{
  "n_layer": 9,
  "experts_per_token": 1,
  "d_shared_expert": 0,
  "normalize_top_k": false,
  "balance_loss": 0.0103,
  "router_noise": 0.1,
  "router_cosine_scale": 10.0,
  "init_std_router": 0.0146,
  "lr_router": 0.000365,
  "beta1": 0.95,
  "batch_tokens": 65536,
  "seq_len": 1024,
  "dataset": "wikipedia_en"
}
Below are experts of layer 4 (counted from 0) of a mixture-of-experts language model. Rows are named router (the router's row for the expert), up (a neuron's input weights, with its number), down (a neuron's output weights, with its number) and show model dimensions 192-255. Each number is 128 + 32 x the weight over its row's rms, rounded and kept within 0 to 255. Numbers have three digits each.
Before each expert's rows: a language model's description of what the expert responds to. This comes from a sample of Wikipedia text that the model never trained on.

# expert 15
What it handles: Spaces, separators and short connectors right before a number, such as | , ( , in , ; , in tables, lists and dates.
router:116148099213161148134096093168193108101125106170092161125194164119162127118145129161106136062194132170138124074164102094103099144118097116119131111086148121100126110163127094085122145122146111
up0:091135101118121147133149061116137205081134184144133107112171052124078136159057084145126172144130139098132087171133126152142132129065142119185152181114141079150096129121080130106172099089193123
down0:132070115144164089162178106109105115145114086114114118125093140135147102116137144111119141078130105089110226092147105105081133158089133126107165122075081178097132093210144112127111127122107117
up1:093142079131170156134117117078148098119156155136113129138176143117137065117121106183141136140192158197136101111186111128116146212150165064110141082156137124097148160179056131110094131138139162
down1:113141193099115081091109090144182122125142141100180139170115154121103074097101196144143160099115114148154167154121058058159109122131128128128145134141102099127117101141134141086140193118148129
up2:157185061102123110102148156122127141137124188198094164150141079071143168106101154142135150125132093143113177100153072217095100136172202094113108141151102142102118130167134066053205133117195143
down2:146112127154129178151137103137159095154127106119163142176062116136157083104124104110159072140110110089148106124119138147142142114134149153160114144063139163187161150093115075128144141133151101
up3:197178156133122125071113110158132142077091115163107176215161185110151153097166196114067111105129150123114143061173119159115113139155114087078126098143173129123075168114116124132169148129171120
down3:126122124115156159200149146073155116110138133076133107077139071079162137084063144109157135129143130157081137149123096122137138141142120109075161076142106160112129124157155181130147120131078176
up4:142155132099146139067159146156075092078139185160160150114152071094113116135132170064161071039123167104147133178112156146128143160098152134170081112080163128122083149099169142095126144148137096
down4:084131082115126063132126076106143196152170088174095159211159103116139163080105135120125102114156102116175150122081193095163071134143071114089134170110173166117149132151071122133086115128098121
up5:147093079112154110164155162149087103222124185094114136103125126089061107111086093080144128095117115108107059149145111136123107174109129037155127121151162157144147119113101121118145104151147094
down5:119142156142137173078132174121145136057097097123142155184097154115168107105126084154147110155176133085151111133074136141153092086104101104115167078132103134119085060114139088139136193141148144
up6:145124134146131095169170128167081178121071126117118139118083128085062124089117151148106094116169147154100104130090057098154128065160121186197131121080143092075129103183155106149126172097148131
down6:140129137107085135071098111189172126100100086178125150132158102111136183106160134115153091139128066146068122113132167127141205138130133146155156155138120218146096166065147106156076122110124116
up7:134166076173173135134134139077141181149115113108052075127145109121142099128156139104096182123132119065129155161124117131087137118141130144186137149110114113113184135131123165166095100136169168
down7:084175200136135138131105076137121096113122065152073150170098108137157210163189114152131075100142111162108136096146124114169146142163086141049208139144191137126083141149163158172129191153152103
up8:142149188159116106147149117193183064093120160108124102112126120077134193110105129107145141137160102197135091137158135100108177153117157132075079046093091104130131160115151105076104158153150135
down8:098133080148098146114130157105127080122111132137113192117134129130165126115145095169091151125120155073154091131119157152132161081153082108130114141121100118156164119168098095167100066143105083
up9:065168116073121108103126115140100172083145135149097120163146180112099110125180152151176088080123134141129085116202071077090096123191037136092082169111152102198144157147069155159071164158144071
down9:163133140196148122144124118156160080087134169085154105127132139096137090113134110079107104110152103086143167123154151076080103140115171142111159145106099069165125098148119103062120070137118135
up10:118092117075147132140121095147102194127084132182162180108103126096159160130157140073172114147132067167151108155158126198088113139078122115169066083117183107078082131147165078120164158075097131
down10:109136202127171112133105156124122144129119156063128103075143115160141143123105089073116101168106107155091157118105119148122090146096174126135122153135149175150155095124149088111152042117141183
up11:158174115094152138177115162199102155063141115120175161079128193113144137125085148101076111151101148134117103110080096084145077182122127172166079150146135131177099111158183138159134165039068139
down11:144113145102138155226159160151142114125103167093100110186112117134157155117117171091119076100100174104162142158107022139159111141163125132126123120147206084136122130147155113061118118123070122
up12:112142117137135149127116124125069092085104111150086168068191174108125146113127113151112072151200095140129142131125117145111090157083143131047129141108131179089144149190167109099067158115155103
down12:093144143075122095133128133133127137140189106130193103202126145098173070119086182119156091120091171018132140113148140101146165119127159113136202096152127137163127106118085129110135147067066133
up13:139127093095139157170102108169052081103157133134096083109087089088107097133174148180161170133125174093144134100077145080134131128126086117115128119082148160045162111185109146078116152120089244
down13:106165131165081146132091151146110151121141174086110105130108132170086146135103126079133132129135113127148074184134120174110163103146118135090089158113132178106155159159090108157171151105125150
up14:111135126157173140120163151154109046120096196192167099101122077133168133173160162114140120111199090082177128141176092046127134126147116128075064142196138161188144117124122148144113128124116200
down14:191100128110084087166136149079112127178124126116075104139200055145121139114149133127123161126168099185053110130070148070115142075138159139123135166114093104121139116169108169128140133131150202

# expert 0
What it handles: Determiners and preposition-plus-the chunks opening noun phrases in prose, such as the, of the, to the, his, their.
router:175098087184129151116163125173176164153164194166167154125177116132082109252189144135142128107150143108138155028164167122107140158146147154123157116081092159151150128118150109109122141116137144
up0:156153180102134138136104064147144154144137062150144108138157131109063173130168094152098114191184064069132108090074114135111106143110137070075169102110089134162081102134153166148133093130111076
down0:115193148132123084082128122085223127110132188128129116187100129089175121135096151098108127127086150143072123095065119127091121134157054160127171129077081127118169124085143143128177078115104108
up1:150103145092100129158149138177119154109099110140102053111094139138066075100106129125113121130107179185148056146143115170108154115087168113153122120094159111093131135100110047035121122139166093
down1:127114142083143109143128108123098085081084095178091083157147119120103094023123113055072141123161113208215158184088147144058051119159121132147144143133147144141111166163109108118145116124126100
up2:127199159136066114170091078132203133131145129136094104118078116108087140108148121076147111112072145067141082086171175088088172133168142054126041124130140206141095110205094187128117187124171162
down2:118119188123051122142076062135104115126116043138141085099050126090132131073153143072127157057116151080158144128172115173079150169135153109082124140139115148104127148181068151120142167113162161
up3:102147129125172105151144133136126116102149135111097071126120109121146078141180117139131131121146142108152107071138161108131108123204099162071123137115132067120136142125186127095062165125083187
down3:131138124075106092118178141106117187164142130096152186027137200093144113130141152095133109090134136122123084129113124152127137131072136131098122102118146124133174114145084108112145125170128122
up4:159101168112060072091100116127110098114141153181159132159115136148174181103109180080134135096155142166165129120055134124134128123111111127135057091115156214145054115142128091088155151117132092
down4:142104107164096162082174085161124139169131141113118144130177178140137121144212120171126135102101081161150174124148122151151078141144119153190125093134079098197185093097172176161083113137091143
up5:135093156134114116109086163136131125137090124105170151165108094122180111126179214129130074063136161072133153116129121137215069138106093144113027118163132134100128109081236096117124091132120127
down5:154088184090130086103089100184129110155131133110155135106049106159061110073132113117114116143157141081115182192208118122117062080073177164128105128131117154118129147117102157050122086115121100
up6:135168140118120130165071116127092124149109095114156096109070125114127154077082051113178139052122173176152080176093080101131151104066129105095120205183140162104184177115111091087116160136090117
down6:123115112172160129186114122156098124103117091130138082080112080104153095041117103057098131140115142137138138107126104153108084141184117103149122139160161128206084178173130101088095141172156079
up7:123071163120129116146096119131103107143157122098156172139176059075117080141151119124094147160101119081112169149088132114124125103096091103053169131121138115156126127140138131105126098114072086
down7:159140157116103081164086095111077105135122147128135167108049200145083143082084099107136149116111166099139111152149159130170166137138135148153123136132114160069115139140122057190138095135119104
up8:182120144155063100119076132100146139162181148153117145086073062092085140115058108084153114172144144086096089099151137133134110220113138134180155128062169175163178109108161135108084125165139124
down8:105087109141105119144133158110125198103173172094132153158141155137057110167075217149115108176120114200152102121116139139130110092193081160131142182093120129114178116092147108108148143080135145
up9:164110129154167126125138132121143145172139147152182151092117196122112165119075149050161118108152158121163138025105138043164189109096120097146137178063119122152154108115092180092092157109162150
down9:112187174160063151090075165102166177094136040170196100160135109125145081098153155162122114190152157130117056138088142187143059125153137112136115100150163147126087188137147129128164064144089107
up10:141100126130177124135187110125143096076152094160116145157140102126139156157160122139134100080130144110113123119162131183117164134121181085196130145176086056146088144114101146108120127119102114
down10:134152099090126128071120135109097078085175152177081107159204153113172112088114148165130181121151068121100133137102133162134099111123124079164130150116121057182087104144075149134115095065061181
up11:200119128120177151100172168121165093123158097086088110133136087124136090108152166156145091067165179202136153144142077111154129119187159118112188228059174151117171129107091189097140141105145082
down11:089155078118145131090098066110105145203092123140095169141162118113121133078096125158039090131082146103121102108096137140149144184183120099118089127129104141169121070120141099139199120101138195
up12:112173154133146146135156169093115195073128165178121115124139152100076091125163163082163076053160175092097157135129129162161143171192134181066143135142156119140126168136195080135112152120194110
down12:143128165148181115135080115117137184139098119069138165131131137201160118117148082174122119105167039088102113124079089079134139099159106126116115119168130148129120118059126098196137127151069086
up13:127119152152047126120188141116144158104138110169158133103116106105139111123123120198116187172181054133088138117112138029092180065138090120126113163108110106132191121151126154165116143110158148
down13:181106122191162167127073088120142102124129134115157129193144172177109120130150168110142163064153115142112133100158140089101160133117090114116192142110133168116103155127125144085121162125135054
up14:104111156137094160134153168121112059174151068108099103139170154169089192158212144173115118158101122127136096095139135123187200149163107110201113088141119128134126129164159122168179160105102082
down14:175130122179170148188115120105112152113171053162077159162103150140083149110140185204150147155152117203061049170156078126126133164114102091158101166154146175131137088154183155117101161110148142

# expert 1
What it handles: Table cell separators with signs in sports standings, plus units like km, mi, °W, and numeric or place tokens in data lists.
router:130073145132122125136088170167162106143100121142122149062143182128162145179120122133158166116129104137152131111223093171150092116121117169077125144122135116075158090149122093163081158118121153
up0:074118145151159124142130218113135170143140104113112085113176099149120117161136128182197078115130126181136116151167134210146199138137131127185158100151068143131113118148120157164091110108137178
down0:098125106157134105181120036163219130128182182183185176127146149126159177102142109143145083166167173182118181082075144087121146129139164112114103113114082152115133133168171137121116167154119195
up1:127131096194145141066135142153063142080163141105181179109133106141166122148088074143164151168155121105116140136145096142119131128100172163155123135091157166120124164140100107090075188106112119
down1:146180123127092124125118146168104133096091130108167074108102102135109105098125057175076159093111154106157139211054074115178128183127111128131095123104098165173155154150130134131082151091100140
up2:159128133154138080139112088123103084138138093189109140140196161103112163197080126143096101185085096177126160104173142208102166137171135103079122112183155114117168097166090149125104089111127184
down2:104107126149146055128085098131119130178169115116132089110117069169108092101116157081137199135177170170132083151170147119112070095142164131142134135168115141161153150128152104117149124167128144
up3:201101151071120190143111120138123136137082123135120148161108101087147109115117167117124152099143171074145050097149170134120166116127223143139101166124080109171148206094149169145099164117100152
down3:116176175054142114075173125138125171130142232140109205135117124119157138139053157077077096108152129137133117104100120133120136148155162191108151201126130194150132084128163109151154146150147147
up4:131141116090138160167107156109177108141168155130063084134076106111164092146116148102122158103113156108146116098120102157114178166117115173118157111046103150082107181127162143179093177180128187
down4:151122082108159110136128125144097146169100127163110091088162142118075121039196121048095150136166139116120134145140070087104110108125134154114110146142110174151137153155123154112096133129161109
up5:181094159155116137124109153099149134153121085110134118099110118158085153124161169127124125099147109081118158121103069167149131110165174128184130181116068130143093139128102121140122170116111114
down5:122130156134159114125203118058125127099053113119156144146125125149087141122110136134089091096158128108160099081123082049175114171147160107129104152156198167094110164174124128177132159122206076
up6:114115111101108120081111152180097172153097098061111115075125141114144178184100128122171147134103115129155135140149087128177133085172115158134161152111152123116133127109128127111104171127108164
down6:164143147131117100182072117147108113141117095183166080112105121160169102122137138175118109147115150137064118147104133130140138155119121111111065136160126096155101126099140187145155106125106115
up7:100104131148104172137066114139113094173128098112169083013155200115152092151140070139123174153169147069100131135156137108091157139125075162162115127147136195134130112142094148092139148117092135
down7:170129135114112081113147082088091146149105120064146156097140129130108149108131091124139099189109114141091153078116102126131122122127095109174117133115129174105154138130068109179067060139115163
up8:182147114153096145131177178129103128089141082082164062116189176132099143124155178114159111150072090183103112089122144164139111240098145130109142149195135111150086131068072096098147158114152201
down8:129138186137122156126132178168139107115116082070120078108144173140113128135181169133110166152096107130131101157120114101091062089047101095066080108107134153133118110190100106100141174145157154
up9:182154130196100224092124173117145110104104166114092077042117088181087082137144131131158111149033119140106085128147134127126079135110157070174110115175131110097153164103124111117124168061120140
down9:114135125147140124133192055100118110179141135149070150103135109128074105118150056085108131169147181169087051117119078145137151186189151145118083092187145148132115125112146125149166047122141114
up10:157103098186161175174164133107116081148118107114099085122135099105140142138143148172158176116131189169131164082145113175151154106170154134123127103061142098096160151104119107122061145092102133
down10:162105133139133104124122114118141076162122101072103122115117147152092076135081126138070110156161104153147113152083125130108093160063109163133147103143141162176087092091116158148138052161139127
up11:151124130086107155117161172151153088104097095195093113108133178106107152096086062140152186102139128210099133121169096126225136111160139135131131148134099168124195137151127101163081150086155147
down11:152127104194095100127105145131168153144133080104063150074133094122118142118135113154102092125137115099144046059132129172113097084082134167118110128141108132094099122095167174192099128138100123
up12:045159155105157104138045090084121118067101120140128098088157074129138070152049066110122130156105138126080100134133163160077126074156147088151168117143157125092173157232132101094103160138115115
down12:110179150132151114187122082114088141128159210131215141146076020184134140124092115128120121127165125136144154152175096079132143119116110099127096188141140096181151115078161110169156137130079073
up13:141137105178134118126115131116199159151166154140127148115188093108177097125140115095160096158059166094150157132077126155146144118109100066113090147144204111125132141108198163131127150061109058
down13:158140136120158089140167125095174096105148152134109143118126066112133133173164131106165183157153100161124141110186119128118152178187155119137130132211157121177132146050150130132092107123178147
up14:140140095069129100182102129167120104133189135131134132100111133063149174189095103094150134091107077105145154132084124102083108186096136159102071049115090052068089128150136145117118165163158105
down14:167117058054168173147130168154121133141092115135147168147113104140101117081141170179083125123184114114148098103106107112164138111104099129135127067130151117151133121144122191083092128144121138